Experts of a small language model.
Size: 14 layers, width 256, vocabulary 4096, 71.4M parameters.
Experts: 64 SwiGLU neurons an expert, a sigmoid router.
Training: a variant of SOAP for the experts, 322M tokens, 5042 steps.
Below are experts of layer 11 (counted from 0) of a mixture-of-experts language model. Rows are named router (the router's row for the expert), gate (a neuron's input weights, with its number), up (a neuron's input weights, with its number), down (a neuron's output weights, with its number) and show model dimensions 0-127. Each number is 128 + 24 x the weight over its row's rms, rounded and kept within 0 to 255.
After each expert's rows: "comes before" lists some tokens at least twice as common just after its tokens as in all text; "gets" lists some tokens that make up at least twice as much of what it gets as of all text. This comes from a sample of Wikipedia text that the model never trained on. Tokens count by the router's weight.

# expert 15
router [117 159 144 132 126 119 127 158 148 137 123 165  71 153  75 147 115 126 139  95 118 123 114 114  84 132 107 134 137 111 181  71 147 161 145 142 113 121 128 148 143 117 145 129 160 107 161 115 108 110 117 160 104  38 119 108  89 129 133 104 138 105 144 135 161 126  94 148 121 154 101 137 134 100  96 158 138 164 134 109 139 121 100 132 108 159 134 124 116 113 116 134 159 150 142 127 117 111 138 123 165  70 151 139 140 113 152 150 142 102  71 163 112 138  69 128 136  81 144 123  85 114 180 128 115 105  92 115]
gate0 [159 157 175 119 156 122 162 154 113 182 149 117 115 137 150 158 146  86 148 142 128 126 103 161 171  95 106 123 112 111 129 111 126 138  99 142 153 113 168 145 118 112 122 156 188 118  84 119 140 109 112 152 126  72 118 103  97 147 141 108 130 129  92 126 149 144 121 172 102 151 120 190 150 144 108 145 186 118 112 130 138 110 110 142  92 137 138  99 141 118 144 157 104  70 134 119  87 138 159 115 136 148 140 117 129 114 127 155 115 117 118 154 116 153 176 122 119  99  89 115 114 158 158 156 140 176 131 115]
up0 [146 164 142  85 136 127 152 143 123 125 147 122 155 116 141 150 148 135 115 162 132 139 125 127 150 102  76 138 142 118 156 102 156 117  91 125 155  90 166 140 135 139 128 139 151 118 117 132 137 109 123 163 107 113 133  79 119 144 159 109 122 115 112 151 153 179 122 162  96 146 120 151 153 123 145 146 157 119 159 124 135 116 136 159 114 113 161 105 129 139 102 125 135  66 127 134 126 117 143 133 133 139 140 118 116 108 129 180 115 129 131 178 123 119 132 123 115 117  51 148 115 132 183 142 143 183 118 120]
down0 [139 150 127 128 106 100 128 133  73  70 168 149 118 113 135 138 134 109 154 164 159  79 126  94 123 151  88 131 144 170 142 136 153  81 115 131 138 131 125 155 116 150 131 133 109 109 102  83 128 170 113 127  89 150 155 187 135  91 118 101 149 111 162  97 127 131 124 108 167 117 100 139 170  87  98 133 156 150 127 109 107 136 133 113 129 121 148 159 108 175 122 148 127 132 138 139 111 117 121  95 139 100 143 138 119 143 145 165 143 110 109 161 144 148 117 137 130 128 142 119 113 176 147 135 140 156 168 151]
comes before: " the", " a", " his", " its", " an", " their"
gets: " of", " in", " on", " for", " to", " by"

# expert 8
router [109 135 104 149 126 177 142 121 109 171 142 126 152 136 125 114 134 135 119 137  85 118 102 164 108 129 133 128 125 128 118  80 129 115  77 145  90  95 131  73 118 118 140 118 114 127 173  86 164 134 160 135 134 149 208 166  99 108 175 145 127 150 102 166 124 131 162 128 129 119 142 115 104 143 135 107  76  96 130 127 157 120 125 118 109 149 104 153 149 128 185 115 120 122 179 135 128 111 125 101 123 175 142  86  73 129 128  90 159 110 101 139 108 132 129  96 145 115 156 131 119 126 124 115  99 152 149 128]
gate0 [112 138 113 143 141 134 147 134 127 145 136  95 142 130 125 154 119 118 135 136 123 151 130 112 120 157  74 154 151 100 131 132 125 124 119 146 101 137 123 145 149 140 113  99  79 139 140 136 156 138 134 148 105 134 159 144  73 108 181  98 178 125 115 165 133  75 160 127 124  94 169 171 144 174 121  91  82 143 127 148 142 124 120 120 146 182 110 154 142 130 122 166 116  67 164 146 140 133 160  74 149 156 127 124 114 125 112 119 138 108  98 127 119 124 158 119 149 153  87 169 161 131 109  81 131 138 151 107]
up0 [113  78  91 129 120 165 152 142 136 160 129 129 147 168 131 145 106  94 120 157  52 142 127  87  97 170  83 138 110 102 110 131 151 105  93 133 105 107  93 158 149 141 123 108 123 101 135 137 120 161  83 118 141 166 155 133 103 105 161 124 132 124 144 153 141 114 147 113 123 145 143 176 132 161 107  94  83 126  96 110 138 116  99 101 123 138  88 118 117 160 104 138  82  84 121 139 156 167 155 115 141 177 121 147 116 142 149 166 138 136 112 141 145 126 125  82 134 123 110 122 158 117 160  75 114 145 164 102]
down0 [ 98 162 137 144 116 131 105 158  92 128 178 140 120 139 122  85 155 120 113 129 136 125 140 135  88 150 139 113 127 177 153 144 167 146 137  81 127 145 144 106 118 114 166 124  54 160 104  98 102 123 150 133 129  95 117 104 132 113 114 124  86 158  91 115 110 162 107 130 138 122 105 131 134 154 117  94 127 113 162  86 147 137 135 154 154  99 138 181 134 142 141 139 117 132  90 131 117 143 129 111 136 117 101 114 122 128 101 140 115 124 120 105 121 144 147 107 130 124  82 119  76 149 157 123  99 101 143 122]
comes before: ",", " (", "'s", " was", " and", " is"
gets: "i", "a", "o", " he", "an", "on"

# expert 26
router [ 98 145 115 115 137 128  60 145 122  92  95  83 103 113 100  97 143 155 102  98 159 108 123 127 121 156 136 127 137 110 162 144 101 146 139 141 110 118 164 170 131 139 124 123 149 104 114  95 134 155  85 140 127 155 121 180 134  70  81 156 176 179 201 135 130 141 116 106 153 115  95  89  88 132 120 123 135 171 123  90 135 101 131 119 118 127 153 130 135 150 123 114 142 119 157 111 113 110 107 137 181 115 114 148 131 137 132 121 123 106 125 100 148 103 120 106 149 106 115 141 132 161 173 145 109 175 137 136]
gate0 [142 112 120 156 142 118 154 118 107  94  79 111 100 162 130 139 125 117 117 112 149 130 104 140 123 133  95 142 147 114 100 138 128  99 121 128 121 123 104 119 148 111 159 144 143 106  93 127 167 144 123 129 167 153 154 123 121 101 114 126 189 160  74 105 164 166 108 119 141 109 151 124 150 104 170 111 151 106 142 131 108 112 141 145 129 139 141 119  84 130 131 138 139 104 125 125 141 132 122  97 145 106 146 112  96  97 109 104 106 142 146 102  99 134 179 148 139 131 115 125 167 125 111 124 122 142 149 125]
up0 [123 132 126 121  88 139  93 125  99 145 109 117 125 147  97 128  86 176 174  97 129 107 147 109 106 114 123 117 119 142 135 154 116  77 160 132 134  99 150 159 138 150  89 156  94 162 141 152 143 133 143 147 135 104 144 115 122 146 161  92  93 129 116 137 149 140 123 147 129 134 117 131 120 133  73 124 122  85 132 113 122 139 134 112 116 118 157 116 112  95 122 104 120 134 131 125 127 150 166 143 122 163 153 107 110 125 131 114 147 120 136 167 124 132 148  84 116 113 155 177 153 141 143 139 128 100 140 110]
down0 [142 102 105 138 134 143 158 124 135 129 115 111 166 110 168 122 156 141 111 119 134 139 108 178 142 100  98 139 121 147 138 112 164 127 144 180 168  90 135 120 135  93 103 128 103 131 118 157 154 110 129 142 136 150 137 137  84  98 169 101 152 143 124 150 117 188 131 167 119 138 131 113 124 140 116 108 126 134 111 115  98 135 159 161 129 146 150 120 199 143  98 151 126 123 170 150  91 139 129 139 159 164  85 102 114 137 120  98 164  96 147 156 122 130 104 128 154 103 104  88 121  88 111 115 155 137 118 130]
comes before: ":", "-", "=", " /", " •", " by"
gets: "\n", "-", ":", "|", " •", " Total"

# expert 18
router [ 97 113 124 110 114 164  81 144 160 157  88  98 133 108 154 119 112  89 119 145 117 108 157  93 109  93 129 133 135 169  78  86 138 100 143 111 172  94  86  92 133 136 102 150 114  95 145 109 120 139 130 136 157 124 140 135 149 124 135  91 128  70 131 128 121 117 118 182 172 116 142 138 151 126 162 132 150 117 154 103 136 116 136 129 120 126 134 121 116 148 107 105 149 142  90 166 119 132 108 144 138 143 146 140 174 100 101 124 119 106 137 146 137 143 123 124 126  97 159 145 160  95  50 113 118 159 168 111]
gate0 [139 124 129 104 125 134 136 139 111 190 104 120 119 108 171 115 118 102  74 131 111 126 123  99 118 163  97 129 151  90 133  88 121 124 165 126 113 126 106 154 109 128 118 167 118 106 163 131 149 112  69 146 125 137 132 127 109 108  96 136 149  73  87 142  84 159 106  76 114 111 115 113 116 102 143 119 155  96 141 133 133 134 145 147 130 136 117 121 101 112 129 115 139  99 145 156 136  97 129 139 129 142 137 156 130 114  96 167 130 127 150  82 126  83 109 105 123 120 134 141 138  94  80 138 133 152  85 180]
up0 [123 118 168 128 135 160 182 157 126 163 123  87 160 147 155 110  80 103  91 140  91 129 141 101 110 129 119 146 147 110 137 107 124 109 201 109 151  99 145 151  92  93 112 142 149  92 131 120 130 143 107 131 115 132 137 123 129  88 120 156 129 149 115 163  80 119 113  75 118 140 129 124 128 159 131 173 114  99 140  97 113 149 111 138 129 154 130  95 149 109 132  72 143 101 139 138 119  88 173 113 171 140 120 121 194 122 127 114 126 100 141 133 187 101 150  58 122 101 121 178 148 129 116 100 130 125  96 129]
down0 [152 151 162 144 123 119 125 153 140 141 147 131 106 160 112 118 118 123 114 134 138 112  98 157 116 129  89 135 151 130 118 110 133 109 114 130 119 117 133  96 155 106 100 106 126 149  97 129 106  94 174 125 111  64 153 134 158 120 158 139 109 125 134 133 151 133 106  87  97 147 104 132  98 150 120 127 144 153  95 149 138 116 109 122 139 108 150 142 162 137 121 117 151 152 137  91 115 101 163 117 112 160 145  89 167  88 153 112 117 165  87 118 112 125  85 176  86 152 112 121 111 144  98 196 165 142 116 113]
comes before: "h", "ar", "a", "i", "an", "k"
gets: "h", "k", "j", "ar", "ak", "ab"

# expert 30
router [128  94  96 108 123 140 156 111 111 153 150  93 131 191 131 142 116 147 166  99 168 129 106 137 164  94 139 129 130 171 135 155 143 141 123 133 103 126 101 106 138 123 135 103 144 112  95 144 112 160 137 139 166 171  74 103  96 160 182 107 112 123 125 130 138 145 160 144 105 100 130 106 129  97 150 152 112 146 156 141 132 135 121 147 146 121 138 142 126 113 135 137 148 156 111 114 147 135 147 160 110 128 125 169 177 119 133 156 114 155 106 136 143 155 123 148  65 102 150 166 151 124  89 127 150 106  93 102]
gate0 [109 154 143 131 147 162 165 144 122 153 143 110  86 150  88 136 118 166 166 135 165 113 116 120 134  77 118 127  90 135 149 153 137 127 191 120 105 111 149 135  97 121 132 108 137 110  96 126 129 171 121 120 124 192 131 144 121 116 115 110 178 136 133 146 122 109 140 163 150 127 129 100 159 117 148 148 122 104 124 126 125 135  96 150 131 122 139 143 113 152 130 138 169 108  97 156 115 152 162 129 107 127 109 149 122 111 207 133 123 124 126 115  93 128 164 109 127 103  55 171 160  85 118 148 102 122 111 118]
up0 [129 137 110 140 128 145 134 155 133 103 141 122 162  60 156 161 116 149 103 158 121 124 107 139 161 163 105 101 120 109 125 110 121 125 148 132 153 141 102 147 166 135 145 104 169  84 128 131 111 107  94 113  98 110  98 142 125 145 125 139 146 162 167 107 142  81 158 135 140 153 128 122 124 139 129 158 168 193 108 104 145 126 151 113 142 130 108 159 160 134 118 128 131 118 166 104 116 121 112 102 136 116 108 101 112 109  95 106 136 133 127 152 127  95  97 125 142  96 140 132 128 178 154 111 107 138 116 137]
down0 [122 157 128 166 138 124 131  91 148 147 117 131  71 114 162 133 124 145 125 136 129 140  89 146 101 124 145 185 132 147 155 111 120 137 160 120 103 140 121  91 110 149 118 131  96 134 123 142 115  95 173 120 145 154  87 124 104 152 111  84 101 145  95 130 108 143 104 107 110 126  90 157 141 148  90 103  54 104 161 114 108  95 135 124 196 139 116 141 159 130 156 128 101 124 128 103 169 165 121 139 119 111 112 116  97 124 123 155 101 150 122 135  96 128 121 128  96 122 124 167 163 130 143 139 118 140 131 170]
comes before: "\n", "|", "-", "==", "===", " =="
gets: "\n", ".", ")", "==", " ==", "==="

# expert 28
router [129 113 122 139 142 167  73 129 144 126 149  80  97 127 157  96 115 133 112 149 108 164 127 102 140 139 160 133 139 133 147 139 148 102 102 165 129 164 165 136 116 121 139 150 123 134 157 136 187  98 133 106 124 129 108 151 142 153 102 137 124 101 125 147 139 138 134 168 118 121 140  98 112 128 139 167 136 122 117 128 150 165 129 122  93 132  86 112 152 180 126 167 125 119  69 120  80 132 142 164  90 116 165 119 160 134 123 139 150 126  93 157 146 154 159 113 116 137 119 103 121  93 109 115  96 127 138 103]
gate0 [132  99 111  97 120 166 150 107 151 126 127  99 143 119 100 118 113 133 109 100  64 142 174 116 154 141 127 127 132 110 128 147 124 133  92 133 151 112 129 167 139 135 139 177 139 117 128 143 115 131 102 151 114  99  93 146 151 118 115 114 126 105 125 160  89 125 121 148 143 108 125 132 105 142 150 141 163 150 125  64  69 158 128 116  69 123 128 137 135 119 120 107 152  73 149 104  97 143 102 135 129 173  99 159 110 101 115  90 115 113 145 166 115 112 107 165 130 157  96 109 121  96 138 127  97 157 151 111]
up0 [103 131  98 145 122 157 149 127 130 168 118 103 130 162 143 124 169  99 154 106 158  89  95 130 101 140 135 136 140 123 134 144  93 139 145 110 189 134 186 128 111 131 123 154 128 155 120 107 130 109 142 116 142 165 152 121 102  84 165 115 102 151 104 145 134  94 165 137 130 141 137 158 114 172 154  97  93 119 118 123 172 116 144 149 161 108 135 120 139 138 124 110 150 109 113 129 146 109 135 118 104 101 100 130 120 141 106 135 107 161  97  96 125 100  65 138 170 119 136 151 152  93 146 125 120 103  82 106]
down0 [165 186 129 141 118 140 161 118  79 158  98 154 127 130 126 153 131 153 181 138 125 147 119 115 131 142 114 127 107 157 173 102 108 102 134 121  95  92 136 151  98 101 114 116 141 148 134  92  77 138 160 111 147 197 155 162 130 138 172  93 145 115 102 149 107 181 100 174 137 142 102 106 117 122  83 113 133 128 114 114 128 130 117 150 137 123 108 163 148 121 117 137 120 127 201 128 132  86 177 120 126 135 128 120 147 142 118 115 138 135 184  87 112 111 127  77 143 124 162 159 132 113  95 109 105 142 100  85]
comes before: "\n", " The", " the", " In", " He", " It"
gets: ".", "\n", " that", " as", ").", " which"

# expert 60
router [158 106 139 137 168 115 116 141 116  89 123 114 101 129 111 120 135 159 123 112 114 196 146 125 155 134 127 162 144  94 133 152 113 107 124 112 106 142 159 104 125 102 169 173 122 134 135 145 132 120 117 129 154 136 198  88 142 162 119 152  62 111 119 155 110 140 112 189 106 137 151 122 115  92 114 131 125 110 134 124 168 114 137 175 121 184 114 146 150 150 125 135 106 118 152 143 142 139 120 134  88 109 116 116 157 127 151 136 155 102 166 117 114 183 125  91 118 197 107  76 147 146  91 125 164 126  86 120]
gate0 [147  96 136 171 101 134  70 134 145 149 121 101 107 141 144 135 129 125 124  89 158 147 131 133 143 124 107 193 147  91 101 165 103  87 144 118 129 161 122 121 116 142 128 119 142  99 121 129 176 119 108 143 120 127 179 103 169 142 159 116  99 144 129 118 138 126 140 137  80 120 113 160 144 116 119 144 108 140 137 116 192  87 140 164  67 116  95  89 144 159 142 114 118  94 164 149  95  71 142 103 176 128 150 152 148 101 185 141 127 113 143 122 115 148 127 101 154 122 115 126 187 146 127 139 104 114 112 124]
up0 [153 151 137 140 110 159 142 169 158 142 118 137 141 139 155 146 111 148 141 161 119 123 142  97 119 138 103 148 141 108 126 113 133 138 162 115 122 110 113  85 179 105 115  95 139 120 153 137 158 151 103 112  83 129 142 104 142 142 129  95  65 146 177 131 139  95 127 127 118 127 113 102 128  64 114  93  95 157 116 120 141 119 144 143 133  68  53  90 137 163 101 121 137 123 132 108  80 109 117 111 137 121 140 123 139  87 123 140 108 106 139 138 119 128 132 130 156 127 100 107 174 141 113 145 115  79 159 152]
down0 [117 141 110 147 143 139  96  65 201 149 122  92 134 151 104 106 123  90 156 146 109 107 153 148 108 126 137 100 121 149 146 108 155 171 118 121 164 138 152 124  89  96 139 115 162 155 129 123  91 122  96 142 142  89 116 125 138 131 151 131 123 124 135 110 117 181 203 128  94  89 112 123 168 131 140 150 124 117 115 129 165 119 101 198 126 119 184  89 120 126 140 120 143 106 130 158 159  94 128 127 143 130 119 187 152 139 148 151 133 120 136 143 120 136  94 123 105 148 189 146 135 121 108 157 118 136 113 154]
comes before: "\n", " The", "==", " In", " He", " It"
gets: ".", "\n", ")", "==", "===", "%"

# expert 32
router [113 161 153 181  98 143 128 141 107 134 119 155 159 148 138 158 110 121 146 139 157 145 134 149 109 139 105  74 149  88 138 158 149 150 141 130 172 131 113 177 143 130  95 154  68 132 103 190 135 141 157 115 115 175 137 140  93 102 142 132 132 120 131 101 119 109 151  97 135 107 138 137  68 162 114 134 165 135 108 125 124 161 135 171 139 144 169  99 152 113  85 141 108  95 130 169 122 112 114 109  92 147 144 121 133 128 168 162 129 144 130 135 170 126 132 150 116 145 125 128 105 134 164  88 128 107 136 103]
gate0 [150 124 124 158 130  89 108 141 140  90 130 162 116  78 126 115 142  83 143 123 118 175  99 113 132 119 123 105 136  87 114 157 114 125 111 112 133 127 143 122 148 114 102 117 121 104 109 125 140 140 151 147 110 107  93 123  89 116 148 131 134 102 109  93 138 136 124 138 127 133 136 127 130 107 113 103 154 124  87 155 113 118 165 138 159 156 167  98 201 104 138 102 173  79 140 160 136 116 135 124 149 102 115 107 154 163 175 126 132 146 102 122 171 112  97 142 141 148 131 114 135 165 136 121 130 131 114 158]
up0 [160  71  89 127 135 163 157 175 108 151 138 135  96 145 100 101 134 153  93 142 187 132 147 137 109 147 117 127  88 117 103 119 130 127 148  64 157 148 105 141 139 138 159 125  99 187 133 157 101 178 120 134 131 109 139 126 127 125 132 140 145 123 150 130 119 122 166 173 118 175 131 120 142 135 114 125 140 115 162 119 139 126  87 115 149 144  67 149 142 104 134 126 115 116 106  83 144 112 133 120 153 153  99 136 119 118 132 107 149 134 174  82 120 109 116 124  99 102 136 104 112 140 148 140 128 178 130 130]
down0 [157 140 128  81 130 139 126 125 120  91 141 183 124 130 113 144 178 129 122 140 146  93  99  79 101 160 140  93 130  90 120 125 131 137 136 122 142 178 139 119 108 163 116 103 124 112  91 146 135  97 151 135 137 161 126 109 117 127 162 143 100 116 131 129 110  58 157 172 101 182  84 113 180  85  93 107 148 120 122 123 108 128 107 112 103 109 131 135 155 133  90 135 156 154 121 116 118 134 122 138 133 104 178 132 102  72 115 122 108 104 155 116 132 116  94 114 117 128 104 134  88 137  88 109 111 152 114 142]
comes before: " of", ",", ".", " in", " and", "s"
gets: " F", " f", "f", "er", " un", "F"

# expert 45
router [177 118 154 175 131 125  88 110 172 121 142 122 111 125  94 140 138 124 176 126 132 145 149 132 174 128 122  87 108 142 172 109  58 150  92 133 103 155 125 186 152 127 167  92 133 118 130 140 150 115 116  98 138 100 118  37 156 143 153 103 131 132 142 140 106 118 149 157 130  82 135 103 168  83 135 132 121 133 148 107 127 168 140 119 111 133 131 135 110 123 156 131 120 136 145 132 126 119 158 135  99 112  90 117 172 135 100 121 133 162 107  98 161  97  73  86 171 125 152 146 123 120 150 112 109 110 116 154]
gate0 [118 109 132 103 108 125 121 148 129 145 110 143 139 130  94 118 106 114 126 126  99 115 109 141 108 127 134 128  96 135 125 122  87 131 124 102 121 145 137 114 171 139 130 109 119 116 150 145 166 178 167 108 141 128 129 149  93 139 134  92 116 166 110 111  93 147  91 208 140 144 124  86 115 140 175  86 130 180 152 147 158 111  90 130 113 117 115 132 141 139 138 137 116 119 134 115 157  73 180 146 110 126 186 140 127 102 161 111 107 114 138 139 160 107 136 149 126 130 111 180 139  99 141 153 125 120 109  94]
up0 [123 146  99 102 130 153 133 104  94 173 127 128 108 128 156 135  84 136 108 117 121 139 134 117 174 136 101 125 103 158 103 105 145 123 152 128 148 137 140 147 117 162 145 113 146 155 121 119  97 107 109 170 114 131 139 139 157 163 109 149 138 127 119 151 152 111 148  80 103 150 118 142 147  91 125 160  81  94 146  96 136 102 141 116 143 126 130 177 117 125  86 114 109 119 106 158  94 127 116 130 134 134 149 117 155 130 112  91 164 154 145 121  99 115  89 165 157 160 135  52  90 182  95 140 143 157 164 113]
down0 [ 94 148 109 145 139 126  87 119 140 147 120 125 126 130 167 154 143 173 138 131 145 123 168 105 145 150 118 100 108 165 103  74 135 127 125 169 100 131  93 139 128 158 106 133 141 149 127 133 118  73 134 112 148  92  83 140 104 151 133 126  89 155 137 149 135 126 107  98  80 126 115 118 169 121  83 169  92 178 139 152 158 119 107 115 125 182 113 135 104 111 127 123 107 145 154 114 135 133 127 133  67 130  98 141 126 139 106  95 158 133 146 104  99 125 121 100 144 129 147 105 116 122 127  81 117 119 120 128]
comes before: " the", " B", " S", " K", " D", " R"
gets: " of", " |", ":", "-", "|", " by"

# expert 36
router [125 152 171 142 109 133 146 118 128 136 139 139 116 160 177 113 114 116 114 137 158 144 124  69  97 130 118  92 114 148 153 151 158 134 127 132 113 100 114 164 105 119 117 163 107 149 127 155 149 178 163 138 112 103  73 157  92 134 124  97 106 121 112 107 122 124 130 118 132 115  99 138 157 115 187 119 103 122 106 139  41 138 147 106 149 117 130 119 106 115 122 138 119 150 151 147 164 151 117 106 113 148 164 121 130 157  83 144 118 140 131 114 100 129 144 124 140 113 129 117 125 110 102 173 143  96  59 131]
gate0 [136 127 172 125 176 138 151 180 144 149 120  77 112 154 172 130  83  94 140 167 138 137 166  91 135 105 118 140 151 111 140 140 137  99 162 178 107  91 120 139 125 150 154 139 128 158  92 161 146 126 151 152 160 163 104 103 114 116 113 110 141 124 110  66 140 121 115 134 148 115 116 111 144 133 133 157 135 133 122 111 100 139 114  67 134 141  92 120 147 109  89 158 187 142 140  88 164 141 137 123 149 172 154 118 113 121 128 130  69 164 146 147 117 127 113 112 135 142 159 129 134 104 155 113 128 156 134 100]
up0 [148 132 153 145 134 136 178 134 150 109 127  76  81 142 161 152  94  62 110 169 121 187 174 102 136 107 143 144 117 103 177 188 138 139 157 160 123 114 107 125 149 121 117 108 105 140 128 111 134 154 146 143 168 180 106 134 112 148 169 125  79 124 111  97 101 125 116 121 148 150  92 121 139 142 159 153 112 111 132 143 106 139 118 117 128 118  81 111 176 120 112 105 164 136 135  96 138 125 132 136 152  98 138 122 138  92 117 120 144 140 116 117 144 137  81 119 152 151 153 106 151 120 102 140 176 124 118 119]
down0 [128  94 141 108 137 138 127 166  98 128 123 139 140 163 109 122 134  99 105  75 121 150 118 155 130 105 128 127 175 109 171 153 148 129 133 102 130 139  76 150 130 153 202 145 120 137 138 110 120 136 109 110 119 119 160 126  89 135 147 113 119 125 118  94 110  98 123 165 118 119 143 143  96 130 165 145  92  88 129 142 126 140 150  75 122 107 162 134 143 163 111  97 146 177 133 132 136 149 159 152 117 120 141 134 121 138 147 157 113 129  92 148 132 175  47 156  94 109 166 114 148 155  95 146 159 130 112 113]
comes before: "|", "\n", "==", "===", "The", "In"
gets: "\n", " |", "==", " ==", "===", ";"

# expert 61
router [125 144 141 133  80 113 161 169  92 102 136 132 109 104 145 148  94 137 149 125 114 137 151 150 132 148 175 106 132 149 135  85 146 139 138 173 154 104 117  68 148 126  91  88 162 109 141 146 125 136 122 142 130 122  95 149 120  95 108 132 160 175 138 100 130 116 165 125 128 121 124 146 117 121 136 154 107 141 160 134 159 168 115 108 142 147 133 114 116  70 144 117 122 130 119 110 160 116 144  98 153 172 120 148 124 117 120 143 110  74 145 116  75  94 163 137 119 126 148 141  91 154 147 153 149 148 128 105]
gate0 [122 168 152 145 167 123 165 137 129 117 103 129 131 103 130 133 138 139 103 106  98 144 120 104  89 125 113 137 145 161  94 154 155 120 109 153  77 121 131 154 120 142 103 112 202 120 134 121 156 169 100 161 120 107 117 142 119 129 105 120 127 193 114 120 147 134 143 114 135 107  78 157 133 111 112 117 128 173 118 127 125 130 109 109 148 137 109 155 133 170 123  92 113  97 141 117 111 143 128 111 110 147 114 124 151 127 138 160 172 150  91 123 100 139 129 132 108 116 130 125 134 102 130 159 118 154 116  60]
up0 [152 144 137 128 113 123 135 162 108 130  93 174 100 135 116 138 114 125 133 124 106 133 109 120 106 112 100 165 145 153 121 141 133 147  84 164 107 103 150 135  65 169 118 118 162 106 136 126 153 144 101 134 114 134 137 161 145 125  85 117 157 156 172 106 124 124 117  90  88 116  99 138 101 120 151 149 117 123 130 132 116 126 134  84 170 113 114 133 103 151 126  99 116  57 138  96 145 149 139 126 123 133 135 146 135 124 125 144 173 162 110 122 100 131 133 149  98 164 113 140 176 111 108 149 141 173 119 143]
down0 [145  94 102 102 117 116  74 154 112 172 114 121 119 112 122 144 135 122 134 108 116 108 139 122 157 128 130 101 156 123 138 123 143 123 128  72 128 107 124 165 150 138 160 147 134 115 123 136 124 175 151 152 130 196 119 130 152 127 156 126 148 138 121  80 119 153 107 147 119 164 152 179 153 135 154 144 147 107 122 116 133 112 114 108 147 130 103 115 111 125 107 137 103 132 150 101 158 164 169 138 114 131 139  99 124 159 120 102 117  95 140 101 131 136 128 132  85 116 112 133 108 120 113 130 130 143 150  88]
comes before: " |", "–", ".", "%", "th", "°"
gets: " 2", " 3", " 4", " 1", " 5", " of"

# expert 47
router [114 105 123 122 142 141 156 128 113 118 124 131 132 192 132 136 155 105 142 101 133 154 126 193 171 129  89 111 115 154 134 118  98 107  87 138 118 177 145 108  94 117  88  96 158 128  97 107 123 129 166  90 152 135 130 163 125 165 105 110 145 103 133  99 114 163 119 128 138 146 148 137 109 117 164 121 145 116 154 133 128 114 134 123 133 164 103  91 121 120 109 138 125  79 121 180 154 114 142 123 134 110 114 121 140 141  91 131 152 155  93 102 149 147 147 105  95 130  85 162 129 173 134 154 150 115 172  87]
gate0 [114  75 125  98 133 173  97 100 137 129 125 147  80 125 120 130 136 138 135 139 116 128 105 168 148 134 119 131 107 140 154 134  93 110 137 105 110 164 152 117  81 134 130 141 131 134 106 104 145 123 124  90 107  90 110 116 107 157 151  94 139 130 126 118 136 115 122  94 117 129 102 184 149 142 126 163 169 167 153 130  94  95 110  90 134 128 150 143 163 129  79 120 118  62 123 110 103 102 118 153 145  99 113 165 118 151  99 105 120 123 106  74 129 116 134 138 106 133 138 120 149 114 129 137 130 107 161 120]
up0 [129  66 105 141 125 174 129 113 142 149 133 159 143  73 133 135 104 148 122 106 108  95 124 134 108 145 136 113 168 128 126  71 120 151 148 150 142 124 124 143 112 143 141 107 137 135 145  92 138 145 136 127 139 114 150  95  98 177 171 140 122 155 130 130 135 124 118 152 124 134 130 121 102 119 140 164 139  94 149 113  63 118 143 123 136 120 160 165 123 142 121 104 150 128 135 154 161 144 105 142 133 147 135 133 138 145 150  79 134  93 142 113 136 137 108 120 152 129  99 186 113 123 114  68 153  94 116 143]
down0 [143 109 132 110 154 111 106 132 124 115 141 119  89 146 113 180 129 116  58 100 151 176  63 143 155 112 190 155 169 149 168 112 104 146 104  85 105 128 109 138 106 165  85 147 136  81 126 128  97 116 166 120 147 105 148  72  62 187 144 148 110 110 147 168 129 112 115 134 126 132  95 117 119 133 123 142 139 122 143 137 131 141 160 147 108 110 113 149 146 140 172 119 154 134 162 144 129  95 131 112 143 107 175 114  91  91  87 141 153 130 147  84 146 157 131 151 108  94 165  79 136 131 137 136 164 148 114 108]
comes before: " |", ")", "–", "),", ";", ")."
gets: " a", " A", " 1", "A", "\"", "1"